{
  "n_layer": 15,
  "d_model": 256,
  "n_experts": 64,
  "experts_per_token": 8,
  "d_expert": 64,
  "d_shared_expert": 0,
  "activation": "geglu",
  "moe_layers": [0, 1, 2, 3, 4, 5, 6, 7, 8, 9, 10, 11, 12, 13, 14],
  "router_score": "softmax",
  "normalize_top_k": false,
  "routed_scale": 3.6,
  "balance_loss": 0.00353,
  "balance_bias": false,
  "n_groups": 4,
  "groups_per_token": 2,
  "init_std_router": 0.00813,
  "lr_router": 0.000291,
  "vocab_size": 32768,
  "norm": "rmsnorm",
  "norm_eps": 1e-05,
  "tie_embeddings": "early",
  "optimizer": "cautious_adamw",
  "lr": 0.000777,
  "beta1": 0.9,
  "beta2": 0.95,
  "batch_tokens": [32768, 65536, 98304],
  "seq_len": 1024,
  "train_tokens": 520000000,
  "steps": 8282,
  "dataset": "wikipedia_en"
}
Below are experts of layer 7 (counted from 0) of a mixture-of-experts language model. Rows are named router (the router's row for the expert) and show model dimensions 0-255. Each number is 128 + 24 x the weight over its row's rms, rounded and kept within 0 to 255. Numbers have three digits each.
After each expert's rows: "mostly gets" lists some tokens that are sent to it at least half of the time. This comes from a sample of Wikipedia text that the model never trained on.

# expert 20
router:146126117176134133150129129098121098118106103111165085172147095143096085127148106136106150116109134104105159144138131124131131105127139160109117129108175134104100110144157077124098110119137150120133118103104074156142120113148134127133132149131139130164145126100165116093131128123117126156100128146123145122125169127175143133162114111133113087096116087119135158155133148145115157119177129113090112093119132117187154098152094131139175121125185135122095098129094148094183148102150112186158108137083114114100061103130095148125151097135108150143121138139158119100090127126090096156165084152131178138135150093160143147144171119162146105131131106118132165106086073093122143130119145132166118166135130094136146140118102101149136147143122158138163132129152146118123109139136136
mostly gets: "aw", " Apps", "ou", " FW", " Player", "uk"

# expert 62
router:119118128091125157172103123086160092146091105094178082118128125108104091098130095150103191137109142131110125153087100151115148129166124126109125131096162083143162134167111162148106178111128124125131148125168102112102129156121122104098170161152153091085125087197105130160132117123133148121148137101137095116137113115169097142144149143142123139138143108096078147108107107086080148122078143107131132116181100099101121134132138133104174173148141120133126103141158101169159092081101106119104109126117113132111131130142144113126128108108140107103169150093120167149107109094142114113146136114127105154152119115120130139119130123164152133150153146092084131152142130108147136127154097105171172107115166124131133152111138130120117121120145155126098118142135156102100138152112107
mostly gets: " College", " School", " school", " County", " University", " House"

# expert 51
router:075161113146154122100102104145091104170120155105130109150172122105132178145156125108135140139159141115094121148109119116108107121138149148139140149113121144141134137104163152111128130135128132121132124163112136117088099100118097105137161128108077132136156140158130127115112161139124138164137135136161094128094101144076125157118116144116157154090131113112127137132066092141124139087155112166161096153125105153096065161102128133104124103105106139116147159126140150126099138164120116138126129129140156166124123146116164155160119095163165132136141141151124156109208151109092170125133141139110141132128098108099126132126063094064131146132120166098137160128109123114148137134124139123164083117161082142127102129106132130090164131181111126118104144141146079093161140146123175
mostly gets: "′", "″", " km", " mi", " population", " village"

# expert 1
router:146124100146136172159155139155152135165132108122146153143115119117139118117090145136180130125124113147156118100142122131124135134163148145116121124119120158119139137150092133123107138129131165154118100102148163123133150111122154130106073137133148093122112168118148162075157149139121082114146087106142143110132153104158098120115181087121144162166102162102161128123143180131162112130103114101144172140142104119097148116105120126085089160149092144148109151120100093146086122107072111164121116084152097149096135184133151089104102171139117132116143126100114109119159114154156159104146153132129087145150133162104173113170112105110152141169109115150117176127134149156075133137122115139133152119088111110169143112137130158114146116097122152111152124118168117148133143125081082
mostly gets: "oph", " Clade", "Scientific", "ox", " classification", " Phylum"

# expert 58
router:139110102125155169134104116138147141123162157106121130105148147121126171071164170138156173111114155138122129134135142173147155115127143131124090162107106100136185123139144169113128146138110190147111144132143104141105099114140091136131130136117152092126173081166099113188143151125128105122151119155097091107151119153135119124161101156127140112157114116123100112107111148106107158120131162115131135114127074143110105173071165105123161151073109133114129161134111116140136124116126157077145126150132109110115135133136140154122111156119085095113131129112145145112129145129149119092133124127091138113141128163134124086088109111119175098115145124129131156151080127109130088148133097073112127182159158145121109147131153129148126148069119167089149103091152101096135169144117125
mostly gets: " Order", ".\"", " married", " Genus", " Act", " When"

# expert 28
router:153176106081127143122103156171141099146173084159157127107124134185121104097142088169146143104094113112138178120098116135100118101156110114117103126094174171130136141125140152115124174145146115116115101120164150108162155121080162116138100094148150148105125128086132149090118124115096160136159086145151129130110111092139163113138098098136145145126150109130079135101161132103143073159092153111138141131176162094108140099144111113133091128176156112150111096106142147115161102074096102121094120125076109132096130121162115127121146145139111144151143152119144142126107175116130120167124105104109096138147139124166118157173106111148122147132102106118149139136133135145120101095130101176087138085118142135133127164121131163119144130137104140129116115154143145159127140133109121
mostly gets: "ong", "ang", "ij", " Y", "ak", "im"

# expert 49
router:109133123143142123094145110109108122097100112092138104138161117112159132148135115084114135136116126100121128121141138115150092174118133088155111129133138159122151132145130127109144118148150130160131144117113113141144098112130130113132140136111088137166118127139096128155151118163149170102118114130071156155120140119066112114156126157104126099130145070144179122145095135129130118087142124130149079144087151165111099151093093145092101088117143163088106090143130171112145112149091157152148150146163119153128137157132116139129149079179157121115163137142084141108131132148136179090143152112102186131107174116156106150083184129112101096159175125118174125110109129142088130106125147129119093133153107102098115101106144143130089168139087120113114139150124098171131132132138148
mostly gets: "′", "°", "″", " .", " $", " £"

# expert 36
router:135160127109116080103115098114094163115092178135121095140083108123122132144158152149087107167133130153125102158115146103131100117087106114123144115124110094124118131134119098146126162102095127148137114149107124159189097121131106085170058105128152136145099126094117147143115124144155100123080127122122162127149117159138116080151101106097144119157133146141118132144131138155160144123134112118117081063119109134108128190150149150118140139160115108121176133129086117110104107158129108092101107114144122140096133096138136111131140174183172140126103146153163097164146121122153148097118147165124119106129122138151143127093159119135085173116099149112115133085117126099119114091128160097069116126132090100163113151127159126145167129110123131123125132152135146138110127098125177
mostly gets: " British", " French", " music", " German", " world", " Chinese"

# expert 8
router:131117094136102119117144131170120096101114135141109104158128137118129132135118133123124125170116099142104096088147109127151137129086133135127133076120132119093125128110119151143106095112137109092147115105144163163153134138152124111128088090162162090117125151146109137139145119108181152136103140105159146110135124086112170138096150130111061158149115164122141117086162112144111103152131106117109149163084133113149155101191151140124125159139159128126123170112116135087088083121121137109157101097175127139136099086102089140158120104142118153130147128156139115135082149160134161122134122108135160155075110099121121103107068154096146129153112121110143080126160118150135139096132147114113133125166049160123111149126091118123117134144146128146115140093146134089104128070155109
mostly gets: "R", "H", "S", " s", " l", " R"

# expert 13
router:135140136119155171080124095136124143130117167149094142125152174123115138151129119086135134117092091129160119101108156102116128122099142104143082148136163122136119099106113150100142118141158153124177151113088080153114135119142140100093115130137141146195160131123106116154117113129107156152097135158109150132110110171107102114089111115133089106107089106137117105119178099116139149102179122112092142106107145167177110088142128114116163143094140086160097132156118146126107112130184115099135123118147124120186107106125149116120089125114134154153098147108100123097139102124140134149135150096146189112136129173121154105119110135133125127148114132170098133139119137101171120130164153113121130134168140152109133116126097122100128154104119118082135163134087085135195142088147115
mostly gets: " Binomial", " February", "1", " April", " June", " "

# expert 52
router:135139096158092129121116136101174164120103176108094134114166153088118167138147152093120150149153072140137123142123132146117180123091175176097088125136137138168146098124142164153117101078097130129118126143132116137109101115143111097131136086085132147152114117143137099115114150173147135132166139137158116153122165150114127124153153137059146141119141115114142175148100120106163104127135135155146090126146134113152113113097219141125118112110124088114151123146140133123121118132141162158164110105154153117156121145148114143109122097154131109160135102114116139109125074149115177095159113137164135137079110090126133081163096123139168067124154130126131162107125135093116117122138098082138095126112117145134130123113126126090137151128130135112129092107109103117107114117112140
mostly gets: "°", " century", "SI", " †", " mm", " Regulations"

# expert 55
router:133098137144115132087174098143129137105168114146106118145128108115091141123111150077105161162141155111136159143152138136153092089091186092075156107146120137119119162107121144161107145098098108130108154120149133140119124109130105162101147112131101134141110120129164158162157128124106116177152159112092194127117125127177134129147102154144134121098105142159125120165165094115087121105137161156080111157126173162159103116126138112121132133089104110122129135136121175107156132165114163159110117109106162114151103150088113147134087110160114101157093116139141114129090129132134116147108124088144159153125117171131116147102109149115098104118107084129111118102118123094144106162159151094135133147156182142132099142119121137181141163108128122113139122125136170141165129132171148
mostly gets: " but", " until", " there", " before", " After", " when"

# expert 5
router:158157127156121124105140125120135180131090145112122145155132149108113161125138161114123151092155134150144134121137132131097119136086157129128148119141097137146119137099121121102162117115147180138152179125108127124133104165169140151104116129089109112137176096100164107139133139152083129126143113124119153090118118181073125114160113134117120114123080121134131115189165158103129108091147112185136149135125141146160129111129135095137127157119136103168130155176145077124084104161133147171119089158186120123165143155144155118131146156135100171157106110142136074158113090165126142141115133156173152108113119183120157121153123109119121093120111159153140138119111131123112135178100108120172115119121093110145144144101116133145139100130128168153148138102130088118087166118160133
mostly gets: " Genus", " Species", " Phylum", " genus", "ical", "obacter"

# expert 14
router:116156107144115104114122101123128156099137184102119150152130140094139177142164149134157108086160133106147091146143113121155130128075143133133121126155089120144167140112139121125147137103099182106144147156116100105084121097126134123102141100113138125154139117149168107149102183120125119103143152127160121139097150135076141119145111150105126091081120095137148141152118162155189130120120095150155094088084132143148141137080138136134127153113164097113096144184111135135132088137162156136174141126145144078170117120090160133164151105140140136136155149148158087138132103141120102128108153130153113110095112137104139085137134157075163081145103132148138167119103135114124131166111138079137095137119134139141149133140164121143125156140110155127145140131147083101100143103163145
mostly gets: " species", " Genus", " Species", "idae", " Binomial", " Animalia"

# expert 34
router:136090145106124097109156120122119158120098140128106124111137106128102108137132143101091142119145104167157153096141149133107131160121143145139152137174108090129135110098122109160115083119142123111147165154090120126149138136162123153088161115072136115198152106119137113115114114141093130146149136146149116151110143135083140113135088163073121117140129148131147120171159143154102130112164112151171144116109139165184145119084132110123129114132156069127103097178110127072105076112158156143213088120085116137139090106122108129157132108126151093151136126141140113108121093163076100143142125140165069144122126114137121121128137097105109087091151108136115134107114151115111156126093112102124120157139099151127151146132119133142122124128127147107142140164119138123083140108162135
mostly gets: " politician", " %", " Constable", " tick", "%;", "seat"

# expert 61
router:085103139154136099142121137179114135098121169097090149134134124099107134126132143105114171139133143113087131156112161151165116131075106112113178112125113106149101134124137122126106130127125111146129142167114130111126147135131129118137160125128099145102105111166070155163099151127148101171163121136183134121124143105118096146143133143102108126083132129168147136156161106125103108087153155108116085132143155097125121156132091140135126139112134104064183088165167182176143134157133124133112132172136190112111144133127104157140128068154119108145161154130126116122140122118112116146105081139111143099128118118110098163094146140118106129147125125112109094135152134086172130149134137108176128178098168188147130121135137153144184144127144163131127103140125121105132135114138152
mostly gets: " who", " there", " what", " There", " daughter", " whom"

# expert 43
router:141102123116112117092196117145114131122104150091162103106113106095159160148167142111105104128142091138141120114143171123074120144099141151176086130111118143111113090109148112102113086113142115108160123127094136136159102129132106121131124080076146144178111093119134081135107157144091129144130167133145152144113141137155128126142107163083146127134145101087167120163118142108122153127152106168166180113106136140150134110082169112112130134121168124127128099144094157084163106100169176146155119130131114141143116149126139121148119151084151110120120127107132129112119080156110109095121103128174123115131158155137102126091130106089108109098165125139130113121137102118095121127087113097116101161113100131106129118132145156129064138113128153131104117138129080097086160138147140
mostly gets: " episode", " However", " Motorsports", " film", "%;", " comedy"

# expert 53
router:126134169091122127101165084124171132078135108113101147125099152143152118118104137101149154129120158084100149151144154170164114131126130126075100083157113129174138151092110145163123097116141108145083135126106094129128069125123158114101159128117093085178111137107152112118121153149129145109140187119116147126107138130134142110164104145098110098134104078157154085148169078155126128118151132217111077122144172141170103124150093134119129140098126129092133144160115120117099112112115133127111161142078154137152101153105103151112130108157135110164150118113113108133111118157143142118147091129137154136118136137119139131111117138100146089127138114125148113126104088098114093135145158116120097089173166138132153123092115151144151131132120133119088131142122141120136140095150118
mostly gets: " but", " or", " and", " until", " while", " −"

# expert 27
router:129119183136131136128171110137108173148133110130139162171138108128133164133100149159106104140176127153147159089112176173157118113066135138113127153148105147128124107111120146097112120122112135143167164127097112116119110173146152185119145123106122147136152125154147111195164159139106057090116118150138118101111134169129140148121103135110159119107132129140142150080149112118144155111152144158145130143128100134150089094124129120174126141081149104156137090130134104117151109161145178131160148153144097122146112137125138150152198106110139098098121132116117095129115148131097109128150107121129141129103110130127120097138125153160133116126162118116184150104110094130113136111126115165123108123138068120083124130108110132112147131145171136181115153088090119128136165115162101
mostly gets: " each", " These", " results", " Nominated", " if", " scores"

# expert 48
router:116127123115122141153129165080160112157085121138149094131093090118109131124095087128126147123106140076107136177137107131108133117167124150127153110118152106131080144124112158157109148115118105135101100114148130107083118139141093088107152126116119163130106144173151142131114136107146146118132176127162094159138158112141098123145159113109116152133149163110067147131078105113104136141083161103103153118168113123090110125120159141160118115140072128147138138124120137143154132114095078155102128121129141162124132121144143135130113108117172105101085126104122182130177126085139143106125143144147115141149117113064095137124087113150136150117136163164082134103165146101152149114151129133162129089132200133136109118124123097079135079126114125131106142125127110113119154182132133
mostly gets: " town", " School", "″", " located", " Road", " station"

# expert 41
router:136093142103138112122179111119147149122126178108123144124128137150137149113135159142092180144138072093117086111119129145110149118092121125101103171207162088150137121120126135144125091123161141116150177119112092137150117141139128160127140134147147159130169101150148125143166162172107134133174114175128115108106141131149113091139086164086106139110145110145154136158127115129165126098130108133150115145088139128168115177127122111150143074106161092123112130136118133081119123153156158165128079125108152123147120122148087122151183100127123119092145142157118145126133128178134111122148112117150147127098101131109148092144106106160143076108188133132134139173103169130133126159142138113097112110103107142085133103124103153127127131150124120111119104121098098131083135138110124
mostly gets: " Party", " Democratic", " Labour", " Republican", " Liberal", " election"

# expert 0
router:132168128116121147105113129142136157124119171100103117085121139078148181168146141105152084142124132129145136129119197102104167134099089152152127146119118087136153117100136110105157100096085152124142166176072188129097146118147101108109099099107139126154125093120128097165119133067144139110125157167135139171120151131099119100111090148122142116128123091157145137102116128152182108132140138137099123144137139132126108137110142139142122132110114119175129101187144129096146093112192144095146130143173110088163092121115133114123123170107095128130122130132117105130108144153130103134053111134167158104114105153132129128124108133094131130082111113135126111109111163094142136150097143112121116137145123146152118104130154081142092140129115130108135158132101085131147106121123144
mostly gets: "|---|---|---|---", " Died", "!", " Animalia", "|---|---|---|---|---|---|---|", " Founded"

# expert 47
router:119151157136145086169143131107117117124107131103088159115121106088134131153143151146106115138148137171135063088113061110117132152106117145168161157168114156142155114121114123129137125170090142110117101139118139157139111105154139136148128128147113142096133154108118130147128087126113144095119126106140134112185128139101116179076161124122136130151147188158104126126147114115107138131126083096177134156128127161167143129132133135127139149162147153130120165095106097144131161136138148099103142100119124152117151087160156105122160161124170120150117119115161151146096095087131094108167115164154066129151096100172122125139166122124144110079098143118177120151148107125137126106156117152106131148106096101115141139102113150142128148144181087155119149134114174131135161108144143
mostly gets: " national", " African", " Championships", " black", " large", " female"

# expert 32
router:140098135126137101175142096122123162135128108141144160158125115179179132152108144132150149120109110142119092142081118129155127130146083117105159163151112110067112121155111117125128096104148132116158147121129106136149137180137133177132150130112166137098119116137146101126126098149100101122145093154117118103123155078112114129085080139112141148123133102167115157166171105181176173165124106127122099118125139160150109172142114104152139107146158128145156087121129129110109112118171147157117102160154128123133138134119118115166139126139142125084131125135093140143130096132156128128145122108100096139148087144129109138098134115165108142101172156163107123200083149147124100100140107117111136133096118090103117150106132161121126102164132125138144096106073178098082145112138122
mostly gets: " Party", " Democratic", " political", " election", " Republican", " Labour"

# expert 57
router:156100168152142140107138124168145157121141121141130108105145123103152162113134185148076163146136097115146122099125135176088116148117161151153094116146127124118084118131144182141109146094129106153141179155146136131102160111132107165149132120100141132127127112099144134149144112119087137129137185131052130162142111117136122132158119142120138112134141134156135149138145167114072129169130089149125092131077161128170163145118127100114104099122122126129132147166137159115173162121111120142108100131119158120136112152144148155113120126128108123113115081074146117150137150159152108098131133048121175119101144151158065128121152150117079115096158079169143138135122124130129110145135151088103123178148134113129102139132132117138121099142143115144136150147127106139143140144155166
mostly gets: ".\"", "\".", " because", " day", " When", " where"

# expert 11
router:102159120165146124128078113148117154174122185117129116100131138127095145143159129128148107109114143140158122136118176086116141101118123144124126147144118098126149148101135141105147088162131134120162137128136174114094099113114082105103149107140105130083125142170107074136112126080137121166145137096160141124095141164097131145091088110126081130125140145139131110134125123121117126117144136137076114115129105157135083117099100157123112115111112113136124160164118156103105113138152123107148124094165098134114084104128170131081072131117132115136107111137117150123098140141150141191106138145113130070142146138094130086133080159120121088122088174139129117110102141107114149160113144096159124086184146135142102123106111133084098107177122112132131134115110112085182116140115125
mostly gets: " Species", "See", " Preceded", " †", " Location", " Genus"

# expert 25
router:120120145143113114117169106167097129153133095128088147168162121123109127128121138093149100157161147154128156107129131111181092161096152119179147107118098162125083127092088113131101152126126095106112148110106138122113113102150115166137157158102093134127133145156095142160185144134130102113125124121129118114144105133111167130128158119143175090092136127107144134123109095117114128128114133138132073135106127133090081094094109091109086109116095137103117105152123149140106146155077169101137166184141177153133092135148072152147109101146149129135133105148126111158147127118133156097144133112125124076112119114123131158171120098161095109184140142132159149102143103141133123130111100143181088112102107120108138111121118153104121119145143139129104152090098114153131162095112093
mostly gets: " each", " among", " some", " all", " per", " if"

# expert 31
router:130129160119105135123166094115107170109147075122158164162137096135129146169107150139116093101097154126132153118144115102168106136084143130121113125133132111112138110097122128105131118155094132101125109167120137138063120105121114109169110151100120133164114124086097120167082146111157110104096092169105129159158092169120185149147149125148188103121144099093120108144088102120160139136160116146143133109098108142149108126137154172131115125109117132130126120157112099109156132112169155144185177146103128143159123117074108105169132128091136146113103134142175164114098119105146074087118117144144153134125147110133151142139155124104092127124113142119179109144131107133095146142103114175156099147120120107142123160140163135152160081121161140136112122127127113133130098152121153
mostly gets: " by", " used", " based", " released", " set", " led"

# expert 21
router:141126088093096152146099170174099106133138090151125135090131134118127134129112107137132106165095134129131153113106136153103163139184127104106097111163125125092172146162107169159147146150129096115108150112139153108157145137131160099156075114147138133112129146126121186101132136093148162131114110137154105125116090097133130099116179097147170132139097103154155125116135100130137083156108122104118173159153105083095136126142106138101098154143121130153127102118132091159118112102103106107110125100114087130134139125172151147134132165105123160137119139162107086110138156121114139166126111104150115150137131131146084167171130115178154170178120106116116109124126105171120104101138141160106164079104142124151134128184109137106101140136119137162125118163107165132109153101109144
mostly gets: " d", " k", " de", " e", "te", "che"

# expert 54
router:154111130115087128151116162100173106147066083111162096086104116107168066144132104150131148127119109091115114127105109137137099137149108130135190131113152120126093140132141134159126145141112096136101114122107086109123169120142121146128155159126121093132101142146167141128123101135135116173096174086134114111144125139139129116137141116151126169123137161106057150120121171135062145148101112131132137115132110107159130104115127162122143125140124164139113126143134109155170087095108093129129158129131104140111118147149160130114175127110180123139146158071119177142148135099165084088153167106130085137131135089107101141112109112129136150078093175131108131150176151097145143141146131109148130140137192121113130144130140136112139122147129108146129125129093105106111135159127109
mostly gets: " University", " College", " School", " Road", " school", " district"

# expert 39
router:149140136167148107095143135126124168121090172100114136159127141082115163136143162142096112075139123126171145111159154149127120137078164159143159143145105135136128124136121113109111118069093165130175143159096093099117109128127131126105112097091133129164146080104115093151133132175129116125109123161128153128118128172107147105170085151085136104128103131166165137170151170129139154122157112171125103095098150157164127104121156106188160125142168098126086139197134106107125082128154131130187119116151132090153105137122135139122116146160127138152120105140134098119150115161119134125106145119134117139101114127125137093097128139136108094118102126151137138088113123126132095119110136118107104163185130171118165133111138130142148132117138121116101158145099114121128117101168149
mostly gets: " Africa", " China", " Europe", " Australia", " Israel", " Vietnam"

# expert 15
router:138095087090132123173138116132139136136167134138132122129095138129133115094113137125158130112143148136144091095134105139126109137159147124138102130082118152106163158157111122103131138113147161126091147121138165127138185122134141110142090116149120106109116151129128166080097108117127114135119130082146142098134127119111089143129185110105134165137090186102152103089149128132157133118119102102161180158106118107155152136098128173103080162166104128165118189080115134130087121113124090120090128085132097143087153103103150089134092118169121133120137113129081142126133118168137150106141136152120105153137111140107168139165144127082140143165120105156156162130147132125110155139120103147123185138106101111138133120096100177101142127124149122130125148135164116137114183109105091
mostly gets: " g", " species", " l", " b", " Genus", " Species"

# expert 40
router:122124111122111095130109134134145137128131162127125143124111133183142157123172145166124136153124144176088115173118153150113129108102050123100071136100111103112133129119120106128139123110143112140145113108164154135129123110109108092160061085123170142111152100113101086141083090094090124098171117112148134144084135129131078092132111153125162128156129117149079121112128149085142146122132124083128143107128134143125108126120134114120101101149148116150133106101117117130123114087164132095147085168124077151094116134108133116167155169127150121122158170140166129135078166114162113062134135146083116109134136154140125087127107134141124159145135158121139113131101150112113112118118128091085105152105135085106103163113111162117116153087108142141115142134128108161110134126143112
mostly gets: " film", " Film", " music", " English", " Chinese", " Indian"

# expert 45
router:142124126141141097112136144133118146122087140112076143126130137081127153171158170127123090112170126152124116119130144132099124144101127167162177130162110153156136119125129103150132090144114131115089095160057123154149117120139136108115104142150126134120152131122104078124137102146132089131100118145122154142158136168141143155075108128109147142148126131162103148137184144117145123130163114141155109111149133113172141126132129123148175125150170129137115124105102095106090125168147123080158157142122117118124139095163154139132170199124210124143137124124157112147153096136169083091143111163124084113126116117161120135145159117129123143075112120132160094128106147121128156107133114105111103182113112123132149142125191154165139162134141079126144130151128146145104119111148146
mostly gets: " French", " German", " British", " China", " country", " Australian"

# expert 3
router:148130115142081201105086135126167109143116149127101131100128120169135119108110130138124099140091098054167170150120131117113098134137117076117110109106139131123102115129111121160120150128141151081110101118131099146167135133119154135114101103172147098168130153125106132152149142124163138140113130128127150133175143120132144114094133095097106155127122097117132141068120155118169138134087097084117135119115140103107134161135142131105115168128159115140134135131173134124105097138104101081100107090152109132124090126085111110134120159103105149121137160150081152086120178104164143111135118077092152117092138124110106099074085148104098119126156122136123167139126128155085126127127150111091148119154117169152132135109092100124092142127112106155131141127144124139132070097127120
mostly gets: "J", "X", " v", " Jr", "Y", " S"

# expert 50
router:077134133140160134127100128127099096154079163108132109156154130109124155143146084106112140126112146099115119142141091106159110164165145164133129141123099170116090119111125146140106103156129086109115135099144132109129100152162091120141174162125096130107111143166131126098143172143147131172157143128143124107118115106112101152096129138133117144108138151111110118121069100118108113100124136144138057165111135143088066131125142142149121098149097144113108151110162156144076142168089119163109163114141153158139108147105121176130131090161160091140141149134111164088169132110110179118141116145137126145118140097105091165113080121118093139107160158105121102111128128136131160124148153119163103183137101156088125116122136120114132125164111100145090112142123094123162131119109122
mostly gets: "′", "″", "°", " km", " mi", " population"

# expert 26
router:136147160115103117140133139107159110129148100168159065148158137105144105125126120122128117131101134104121129126130112079161143098164126093120144143139130118098142128142128074119109152156127102114114117150126063149145142148115118152118171159159198137115103114128146125110131115129124141162097107134079127117131137139143136143108093164172105096102132087108087114136124140122140147150145180160107151141119097131145168124166137113128195146173125186098115169091130141125084155136153115152109121148090153124154136098118130103130128117111113140142123089136114137142126124161081124148142126154108134148146146099162148179095182140163110170145113120123101089125099138150149131091120111192115136131096149118103158128141119138142142121094130133108155128099143172117121075160134105
mostly gets: " against", " San", " during", " Tro", " at", " near"

# expert 4
router:105186103144077088103088141158130134098095146093162147103109178088132136102161144165170091112147109123146143154134155098107142141129126152097134143125122116127173148115158145109142112091104148125097133138117139145139091150167130112155139131100127090151141124150129081124119133121121144162130139103177159128117151156115143146119129111143116139099118144148139133110139136139159098147144171129071105131148136129126144098100092102159139132091107096146122130199122128109130112164184120144133096122130123128130101097101151142137148114145100110140150150136127133098128161174126172143131109144131141121114118115118101089110103123080143158095103123143136120077117107118141109104128117046164108152134125141105108103118132102073109084083095113134101140121154106098148125101095154
mostly gets: ")", ".)", "See", "]", " Jr", " ["

# expert 7
router:147123111162109185083109147132130126130094161146122159097116124155174151090090131143119131132116089097151143092167119146111132136150137150111132080156131143129117132144111127166141135129147107108140103095143097141164127115139151131104119103137157093147120150143159144161132124140151151146165148151104144118146094083143138120118165103101133122133089118114121152110085185135166135144077078107092142139095142113106152110113160105112128125113124101140133109101144173125098126130096129123090134085148116081147105183129128125114094157172143127126129162072171126115166118147169142144138124108095129122129120157098137115097109122075127115099158115144109179143163131159073114140102165137130132097154096108185127130133109081125095134141102151106138126130128139142132082112124131
mostly gets: "X", "I", " Jr", "&", "_", "C"

# expert 56
router:127100144161127111156108127132134127097178171103109168098149142095129077126133158164112137164158140133116123190122139155117146093105143127159157109123146122173115139126132110114123134156162140167129099144140151155088137133146131153137136135102120115105120143144069164188120143104128124139141115112137101123122132087164070170134141152154108121111151137131131120176177177120109133108104147126115125101164116092099159158119127119121140162114165101086164095104160147142157152137142153108114116155150142092112165127127162147123119101097084090116162167112151106174144157126137116127096116110094145119142102158130149132114158150094116115124127105134132080135125137094151109130112158083125168153093132153141106121189144159139148132129130138094113133142158158089154136117145140
mostly gets: " she", " who", " her", " married", " wife", " daughter"

# expert 63
router:085101113117140148095121114094146113126139140134163113142146143118121151105100097107115142155133137119139147171167117137106127146159166108097139118126126130128148127113124135144114094107097159121108177081139137120105087145141094125106168138117103120133113105160157121084138141144144156140136165111148114103142110114144106141142115157124167171115091190117123125135077084104123117096147159128136124167178123161118090113123203120132128145112113150112143141134110140147114134129130136175111121113134162141154116142135088153146122085162106160097148084170113121115135106121124187141169127166119112141101120105119103111149053109172125135127127115112113117111119167082144139111160119104208107102129130159119090092160117140129112091141096157112104132119117115110160133143108141
mostly gets: "°", "″", "′", " mi", " +", "SI"

# expert 12
router:144116130116121159121153137169089110137139128150116171109146149141158121116093124157117116105098098102106161074154146163087126102086118138157082080110132122124153125147142174122136106096117123139149127134134120123152124153137146151147146110142167126102132120053123141139126116137153163143142158124087166156129109129140148094140170091121076115120140116131130159089151121191101113158123103090084110115087158150121177137125115137106128104092145129173121102142141112133194168132166124104107123114095098139112130109108099127125118108163089129115109155105168165167110143154146105175141118096108165119157124147135094106131146153103098129119148105130116191125141120155140122133123168119102134115166119121135125135126111082137089123093149126094136152122108142133152142152110152
mostly gets: " Jr", "J", " '", "’", "&", " b"

# expert 59
router:136086156146163122142110125135135153123111114127130094093138098148128095136119145130118125125136121133120095157149146151168106155074155117133146137147063113101094136104125118131120143111121128160136166104168099142097151101114155190161162158115110107148102117106139131158131121134118098119105111099064149154125138145145129127108096152181114064093141152132146110134151121133071186155125125122119114146099167131108117122153096118090117100096146152086129103177144135136139097099119126136130155137113142119099100133108134147096121111136156137159157082128148092118122154092154111112087169100084123143154141087117116139105114125121108107162105103092091101131129091120173141137149103107156111170119187148119120158122111105154156134115159083155132131148098130116128107135141129
mostly gets: " since", " until", " College", " Women", " After", " days"

# expert 22
router:134138126113117094143152172119142111131150083118135138145149136147113112167173111125137074166107110161096156072128134116128134093135099151111135122139171147099133132150120098108132141150143075095094148132140122080141164153141151141118150176129129148131155107148153122091127128109158059141130094128131093113109126124159151137102112120128109181111123087163169157130138135095118120154116133157127148141137124107136166161124122084128150118154135171121114108128140104125105119140111127116124178171132107085119155113123103112162158149062118156129156144100138105144155147105121104136138121156142133150147090079156176131155153120181177113146098123123150106114141129183123131136150108124159104083107104126120130105122150081083099138141150098120160117142124138163125107092133117
mostly gets: " League", " players", " teams", " Goals", "á", " FW"

# expert 9
router:115107112163125140114149146154081119157085158159099140111077158147144130145108130122155119066092104076090085107137171104133137138094100169140106112120106134111122144088111158160147151143131120137146080082143133124140101153115149127147114099159140095113141145114132114146098091127156159138123127121140119145173109146097148138119188094133065147152056126092104158086142119134116150162139082077115127120125134156093128118136116155131132134129121132113159123110153116100162132114137130096132125126175130154093127121129126153134123115141091135111119166104128158155083106142128130143130142158094128156131107156136114109102073134103096141116127142094120173121141126148119122142165116093106159113161089136156117109115116090148104139156160111131133128096139102102144087116163149
mostly gets: "T", "R", "H", "C", "X", "M"

# expert 60
router:137131107111084098130115135107165132128128167117071104079142117082108151125098131116125110176112141118140101160118086116128111115139104166137076136124150108173168140077163149131136093140117134128172146138119144163088125113170133120104114104113125101136116118142093106148109134132133139112136111128170125165126151173117121102139111174081124083151134131134099157143135137122146127150142123150106112105104168102157146159131143150156118109105137099127143133154108168107143107153161177097132110109148126140107113146144163099094128123096121102139140118121095140151142100180074155141152106131147117136122169114145172134100146090115146100142106099134159116118129076108127130136096096099113129180147139164122145135130161145114122187076155114135163105117112104130078114114150149
mostly gets: " she", " her", " daughter", " mother", " wife", " ship"